From a checkpoint of a small mixture-of-experts model trained on Wikipedia: 160 SwiGLU neurons an expert, 2 picks a token.
Below are experts of layer 6 (counted from 0) of a mixture-of-experts language model. Rows are named router (the router's row for the expert), down (a neuron's output weights, with its number) and show model dimensions 0-255. Each number is 128 + 32 x the weight over its row's rms, rounded and kept within 0 to 255. Numbers have three digits each.
Before each expert's rows: a language model's description of what the expert responds to. This comes from a sample of Wikipedia text that the model never trained on.

# expert 15
It responds to: Table cell separators. Pipe separators in wiki tables, especially at row starts, plus semicolons, slashes, dashes and colons separating list fields.
router:114104133176132139169124125175166111144131088095094075202106075177105170176124100094126091106165116215190141148095161156138151169122128095122097144128167095150116132086134102190154067137122159105152114154107140127128137150101110140119138138073070100157131136110138107080096117126159137088157159078154135157145076125154073094139140157114133064131125079109135169163082122130188123110132045114175165111106162146141161135096114136106098173140163138165145139147090177103091098122145119124175135188126139112167127205049194166149119104149129193127137132120105091153077139147178129118084182171136141091146143114093109065120116168083053026090135102158148131180148109094132180178121119128117082125178125152153107142148134108095127155188107165167122146116133166135105152074133140
down0:144125114151125136154113137133102114078096131099179128127085132173084095084122069110147144154089142151124149157118090093087157078092149067145099137130129172163136138163114161142158093116036110121059168107106125134136105052100122122029076102094110153169142120123109141151103131079099212148140135128186150125174136093092158137168206147082099050088119157163158148113147126126143179128075126148185157131107131144113132153196169093130147173111109125153133078157106093106121143107101080169165135127139142107142154124110170147125121168057085131183129155125116170134175102130150111113117111108114119117166130122138107062108101147155158071051118152169100106157127100112180146029138170125118088151163107089129143077087128143147175096109131095077123109077154081162121162080127142

# expert 20
It responds to: Mid-word name pieces. Inner fragments of surnames and foreign words right after a capital initial, such as H-ust-on, I-ber-ia, Be-ow-ulf, Ne-ill.
router:123106132094151149132125162169166066122118136088112159117133161123158203174111143168133078099200116174175085122075115174162079025119131163114130126122186112167098125118111136111115147175091133140088152166119119100122157104140147130114136136134120120151124147128143139092117116131167133184140145204152081147115154191145085085143152164119144118122101060091205141172077096139105084121083164104108135109181123064162104112106167096162160134083103129163160082153076137141122164131125152108145126175138149190086175116111115160102170128159133129136123113165133161092064122153170131145084111130137080137164101035140139061120124162079147049070149161149091081094132176108103158156072134108086081173144100150162156138173091098128117142113129156146093149138165153130079147081103164
down0:076135092120154187123139150119157079165148120114169074144092189136147187141135104145140128170097115109140117145105118149155146103124170086131102108104140096100196058161179116176156119151079161149107130159121101124084162172097109071070163101152096095186077121096136132144099125129097148157136175106130149116090058144149131154142114095099096104123132126104090147164067122053168222131146095161187145157086083141127135085164174149099138159140083185109101124137047166087089128140091131151194088108117107063143157126085093123081152158129128126150138136178080108127102080162131118077112086157135126125122140144085148107122078173143140180146145079138119181103112107161177104077159102111110135113164129122147150133106096151109120198151147147083170124154167179080136113197159162

# expert 4
It responds to: Mid-word fragments, particles. Pieces inside words before suffixes like -ing or -ed, such as foot(ing), ecut(ively), and phrasal particles out, down, off, over.
router:150153119162133156136115104144144084190152114131177157121110089150090205161127139113149039096120122165158151109097136227112144000131124102152113146156158093121104127168096148098104155113134137121116146162103093104143105085088103170177154161062098071128154092145162129122135114137119132159199142141144095124136120111121157085140157135115070142095118140112140139130185111138146100127064107106126162135126134164092135126175178152190177169074078174127109108169121138135054155142115082139116185189124091137068164132089114135113137114119147168097163086119135180117082165104123071167130097121068163120139116073171127070078185142093130085118064126135135134152167099125139121119164143147102177092138087074098087100125116133077109140143132164110111119099188103115172165099093134
down0:158136116163128160108124153120088128139166136081084096123147108191123141117150132148152187107115124131112124100138147116125145163144149147107113121083150185030136197112104152089144137106135085123115111161167133118088178171187031106126099187150167139123033116093120137191091115097091139151096160159185084105154116206090117152139182121056131105089128062155148073131074111098124138107128138076080214137159127105135100135139125109170143155134141140119106158128070148142192097088113158115112131183101160113142112116126091113125061115119168169078114094142133095129071151167107133125127173121125107101142161097108108147165197086117129080102137139112073095138154064146128116127180182128109099134103177151101160117090116069136104141145102128183116147195111155137188161138113138

# expert 6
It responds to: Word-initial fragments. Short word-opening pieces like h, sp, cl, st, C, often starting rare names or split words, as in C-ic-ily or sec-urities.
router:125142101161096155194098147082196116110084176125145105141137103128116250135164127125103124126179104175160127146102153172099109070106159165130096138110121115115095092179140159105107109122127173159114156102113115199147073107139140157186148137091093079140134103158145104183086132126128121174185170146177101166208082175093120135187136135084064092160125122092136160103136154142115098085113084134116171169137115154144109115164150127137191099115127183137121090137117199099071175122122082122128208132110112156111130136092191159096140089075117146103129110084147131127140070103150098104123094151209147112169102086170149125123169136110081101137081169192161143145106143103115111158154143068118079137172121174130071164131160105101107108170105127143104097091124117137091146117118122
down0:107122019157103150119196102158094173182106128110112129158148138120118095204142108110075157110177119136074123115179175109080181127145137152130132080127127107134149167158085121146144135154132142097104131148147108132073163123146131095119156106139134127188140095136160140143125163159123125114137144106133181134197116089087121144155169085131067131133164096145157137164207136159120161154179144140105112154116133142112134104143131099099107121148154139142124141082183162181104080138087175124081134141151135125148118097102099126110094173151085162119098086138061129087141160116158094201123116077104134139142149135113186147198084182074127187093130120151173087141060127200152118091113185113100157156132180096138119079200183142073104088165121150121121090155164140094190103165055123

# expert 2
It responds to: Person first names. Given names and name-starts opening a personal name in prose or tables, such as John, William, David, Louis before XIV.
router:142163126115027136164134139130189123119110153080112134143129097087168176160123161120123087103161083169189114148111204149112115101140119174150118122165199109149111145147122141108153089126085157174070165109166152135152050107141156130175112190064151085148195141153111171117167119161156170143146160124128101153129100127118129107189120139135092097174105050102164162134104164142084089111047137113107184121189184105171115165114152113161146107119113153153166070095145110164099097143157158115136219157114120155144122091109149159130159064142108175116142115101091165139126147070103130137146157193155150105152151092157177027106151144102091085076077100161150122125135167105178151142111100121089121076139131114125108149138173112116124126144148146143102179109115152136130135148154093
down0:165156116157099069136112080163137114099104066082118137176076116099160116129118095134101095116129176098179124112156181124126114112113098178153141165142116099085123086039170119112179117216059173115113141109124194141075107114073083135141114087159181136104164144126201127099129090086175094138160121101112149174116138125169125106118132071103193084162131131148085144144162135174116097117132144093117070151148148168081140142164121112164158117145076158135159124143078149189117135101082140144150119183121139119170088085140134142137158113069172170136119120118179130082091145201156050113095117091099156118090152061117142100130129163126116149141129137165192163134122175182095157173111131097122070089135156102171160089121155156149101147108158132150139099150122111149089131101201161

# expert 1
It responds to: Sentence-ending punctuation. Full stops closing sentences or paragraphs, plus dashes, colons and equals signs that split list entries, e.g. "1982.", "Mall – Roseville".
router:138119134151088201179133112117114115123083163085107132177076119104172132162123124096146132132141123144175127162121145207126147141130117175110111173174127123140115163113114185128086104160070172127132082154150143125118103121128163108146109141073062114158166052168123132099133175204144140140128190127129146142113099089107119040163149104144071121079072095148134191218114130110120143174110182115122157132086203103125145122088130147136102124144117169151168136064132127193132104098183072183086141178133155129085110152064191169112129118142083102119138126113159120145068108113157136101117114183113123104188127112195124094146137129094114070101137049154169100138125144107158211201122123086135139132171109135133118160104153163127148111155111144092109136123138136141074112155114100
down1:129093130120077177099106112142108125082128119133148175094126141165112172131149112132109116138149123135120139149138131097090186090107131102127167121102134073079126105132115089126125152099133118121171190095185095132156169132093048151145127121175106120167140127134097122125158095088146167131137154082082162104143106086169099113123176050144100118101148125113107150086165142088127131146140143162101206108102168093175091158107103123140095115057167158073137088081126160070114127202190134056223142064110128147182149160140162138109130155156154120187110127109120103138132160114099139132168161166086114125068133089155164175148115168128089097127152057138161136136204153072100078135099121149121095111199113148113087190165092111075149136143174176125131095183153090070150113131099095

# expert 5
It responds to: Table cell separators. The pipe separating cells mid-row in Markdown tables of sports results, filmographies and statistics, plus semicolons and dash-semicolons in lists.
router:155107119174100166207125094110125111152118160096066098151137174174117088143108112127144110131179126173103112163082104135044101150114188178148119128143117072162138093137141109146115107157137157145151134133104095082119145152135122192055138141085088105126122133141166098168141082157138117149176113110131143156139083107109145113095122184103098055209095092144155148123088121141132143109108116168150146202134153118113158175190185130152171106137091151163131142173088166146131119157149152082185186212171181119151135203115152196155157128144083143126196106143104111110111088179130130115102110209131132138180135107100166111086134131136122048090111156118113068137125117094127190097155121142097126098135108158158133201165125154108098109116120154133110137108169180093097180132119153
down3:123179139093175095099164131068155134116100134178195113163154173125119147154119127109123109128133117115143117124073194147131179064111172134136161110137200076187146162162090139157140112075114148170165104075146113196148137123076124098155103092124106069123109157133035081113123138166143227111133172136125192168119142114134172148119143144152079188131141075102109108106125166096131090150165133171122112098089064079105092078138095114130163090114073100123173173128148151130095129110113081156113100112163113086125134125131164159161138102148094144110084115148117155140120142126133159120121150143077125148138059151117121087134181152135131088147114107148169113132122105095183115141135123133169185129114150166071108101225215113116097125074143178152116114146141141199064114103130110

# expert 8
It responds to: Table row ends, chart terms. Row-ending pipes and header divider lines in tables, plus chart and ranking nouns like number, place, round, Nominated, Votes.
router:100145102150041153135161113113186107080126155058094120104119122089139202193104102115115094127104143144127113156038157168118076023089098182153100139141171121141114161160149155125167067172149136142109112130093128170125116114123125183175098196077096096117118170148136117177115115152118152130126155145135096180120104154170101116134153100123078085162060103071132187164098117098138164135064116134088157150188081134182072148099109146092155105138140138181096132121118137164114106164173151087149148160128138148133170118076164189092134103085139146091190135123148122134101100132146103122109134168081158098141088068118145102082149125095117100103162096189146134174091146089145171115161120101137065123179108108190124141116117144103138111126177106111128174157121092132089135131102098
down2:156072129158115160110071107137131111203128147097171181077162102082129065135194108160096162089074130123124143111142150119164126104078163115094120093105106155158146148135149079109112092141114113143080134087135097145182117119165126148090217100080164115108118160154168173149117089122110089116072142177089110193129199143100102149109135172099188087111138121127110032149114129111128089095148130073152147135181150103089170125122119099143158140053157149091146129166112140131080136159125108149102137148127176186112182058158124093146135115149105091139120133145158076192128116107158160142135157080100175182120083130116168124096159159195128115071086125138116078141088126109130064141086114120109132095153151103114103106170129126161144162156125101098090154073178105182094184103142117

# expert 13
It responds to: Capital initial letters. Single capital letters starting words or acronyms after an open bracket, quote, pipe or heading, e.g. (P)apua, ==J, PAGASA, NK15.
router:113125161152070152180149147128158077117121121102111122167103123111118200165133123129118082092166097102125119153044175149125095083133123135124145152176169116125130144098139106117082079081142151175141184121134131109151131128088156085128157139129076124146146114114187106159127149189112147194123130146106121146083054118094153114160162154150092091129068106094092123156061136186057139104083085136140165130114173073128116164146100175127177102134132136173158181125105137147120145132106091185137184151169173126108128085104221203162163099155114157089096102129108134157138116148100142102120098139088167083144125132193133072101177146133124150084106093141114121164053157104164193102101096138111142124174097146105108168144191164103134086112108124099115114150164186071083163123177159
down0:168124111122085093144145111158114144171072133134138191121158159118097117150116120176172085171081100095093164102107122133128075128117064077123086152171104112117130176162137154112113132139122119121122107159105119133124149143159203140176175170059112146124117121135148112158077131040111185118102075148110078194182094206102139169187173122045141168136117121143118160122126131116130104114121164123106119123099146099131150120158157151066113113109132154139162112127104135141208057132169177125115169142160081087151139153127135133117146134059139106154103199110167146150081149208168124123199186064130106128099191101122132144125141178151174126108109084082129092156158132123152158098136125166171125130160139120130134126121121112182096162115134147131068109164079185154099059118170094

# expert 21
It responds to: Place names, infobox labels. Place-name words like States, York, London, California, South, plus infobox field labels like Location or Citizenship.
router:151157085154106162146119072106138109111106124095060074117125088111070152197126141120138108121160141129136157152063139110102100000114097096150114143123202085176107160116086120120139034129111192086097151114095135163141099141133159103066159188079128142158101134140151141117142151210120105161165127128089113132127135147157123119186148126066165078170124060094165144147122121071133130082107131098101162183176182099126100099126161151171160098140118130144121098122085141142070131149186126092130199122153144183094138112101123165173125112103133135111102098154115121139108113114111161145086129126135111105162117098126122085144177102070091110099125182173149075186129114125156105119107118091111116127152116127107114101128150123156133117112151134160129132092147122172133176110108123
down0:156164173135123139113125134154148121186186158140094140142151131084062166087141157087085101079083155077112096084080098123120180144125101146117133139156162078112085129169077108132146131064098113172156122127122128137159176121082152114136053146122095146149083094101125145142106111147038123172128111130114127071136108140145145132144180131075155085150075151117055158155123130176135073095124134165124111057161118166173151151159178172087116112155146151106122120127150125108143082117178099156088164147146124073139103181150177098136137112105121132161112153149131140117147164175113087125083141186140154080135054143125115122151065135199139086112132121143122163070199100114108119057210216116089099063125133131128138106107146155124137151098146147132132120174126064168169162148111127

# expert 11
It responds to: Proper-name final parts. Last word or piece of multiword names of places, organizations and products, such as Game Boy, Street, County, -shire, Records.
router:088131091126099194178066127109160123115100158083077133139071112121096181195116105111174152106142144158204122179075153148134125053121102130130118117164154118209129146124186163121139072139097180148119139128159154109128120112100159067155082177095163159125099151114115156135084140183085112108161147138108129174110130147115156092165127134096117113155053084063155130164083084101105136130069120138088138152136174156122116168111116145160099150091117182103129139111081103150102132164158122169140184095177122154164183090123183130197135128114109196142132129131080116143116113098116124117105112126145139116185099056091152075138147152051155071046121148174105094163108134116123120125102159083112120094212101121152124118155176153117172120156136127158099155160111167114119165099097135
down0:123130095151104123150191173134128165120119102173095148159129127192192133149083131158093153116177139098149184143123125161084157189131168171128104129173119072129168118135101137134171175130137082134122157148134114133115114091158161154096062116102127100202093111137134122152142102078123091109159091114103145130138151104126055104116127133142121107151087154201040153140145112143122187164165138145095159109094153120123152076145144203100091153151106134150144108138167116035110155141064109125099096151074111100151101177108126101108098085142142117152166174135120144126151189171121142138114112110188148117104149133181179101112114143119139087164154086155074100133148128173132178136198110074125135124140153131083129099210121113185158160082074142211123122066108218115138095132116105

# expert 16
It responds to: Foreign-name word pieces. Lowercase letter pieces inside foreign names and technical words, e.g. Colacur-c-io, Viní-c-ius, Santa Catar-ina, van der Meul-en.
router:176094132146146149176154092104171115139134100124069096137155123140121219136144126110134152122182143167195138148125147106113110059168139179065154126154154076186127098117112126101081146145071129135161140131134091162180109134135163048142095142113132128189195139127123144124179119196169126149168157113124076203099103127140172146154118167110125097152082038087144103134134162113123136104115119147073106170109178076128154154175194123114129110100077195121128154129105184164162116153119101149176182151183122099103203088105156171136164103133111120082143088101126090134122097128095176121100134178136112099199093078116178085130129129096087125119087140148141101141133131113136107156150094097069082113172114188202187135141130149117138140125096101149134148129136146150112150098138160
down0:118165140089094146152160101135109190088142085137128071108102114087133023121104153193118146179133146132147087128121171119183125161123162125167125073235112101112128164118115105191132123095097116079136135132193096158123100177112095045049115139097160133133107164104127122091127113174090110174134132176092141134104127110213102135134108107121139125124122088171138116130136146160165107109171091155103148091186117106112152101113181060105119122178168102134101139177178111162125115160154164071172173161080117083117155061178105101146102107136141126090134101108175109114148150135140139137130142094141130144119105130104132105078132130138107129154166154089132093096132145152151093137061118135115212099165135154120165163151145184119104155092184181101193178129151101107171109089095100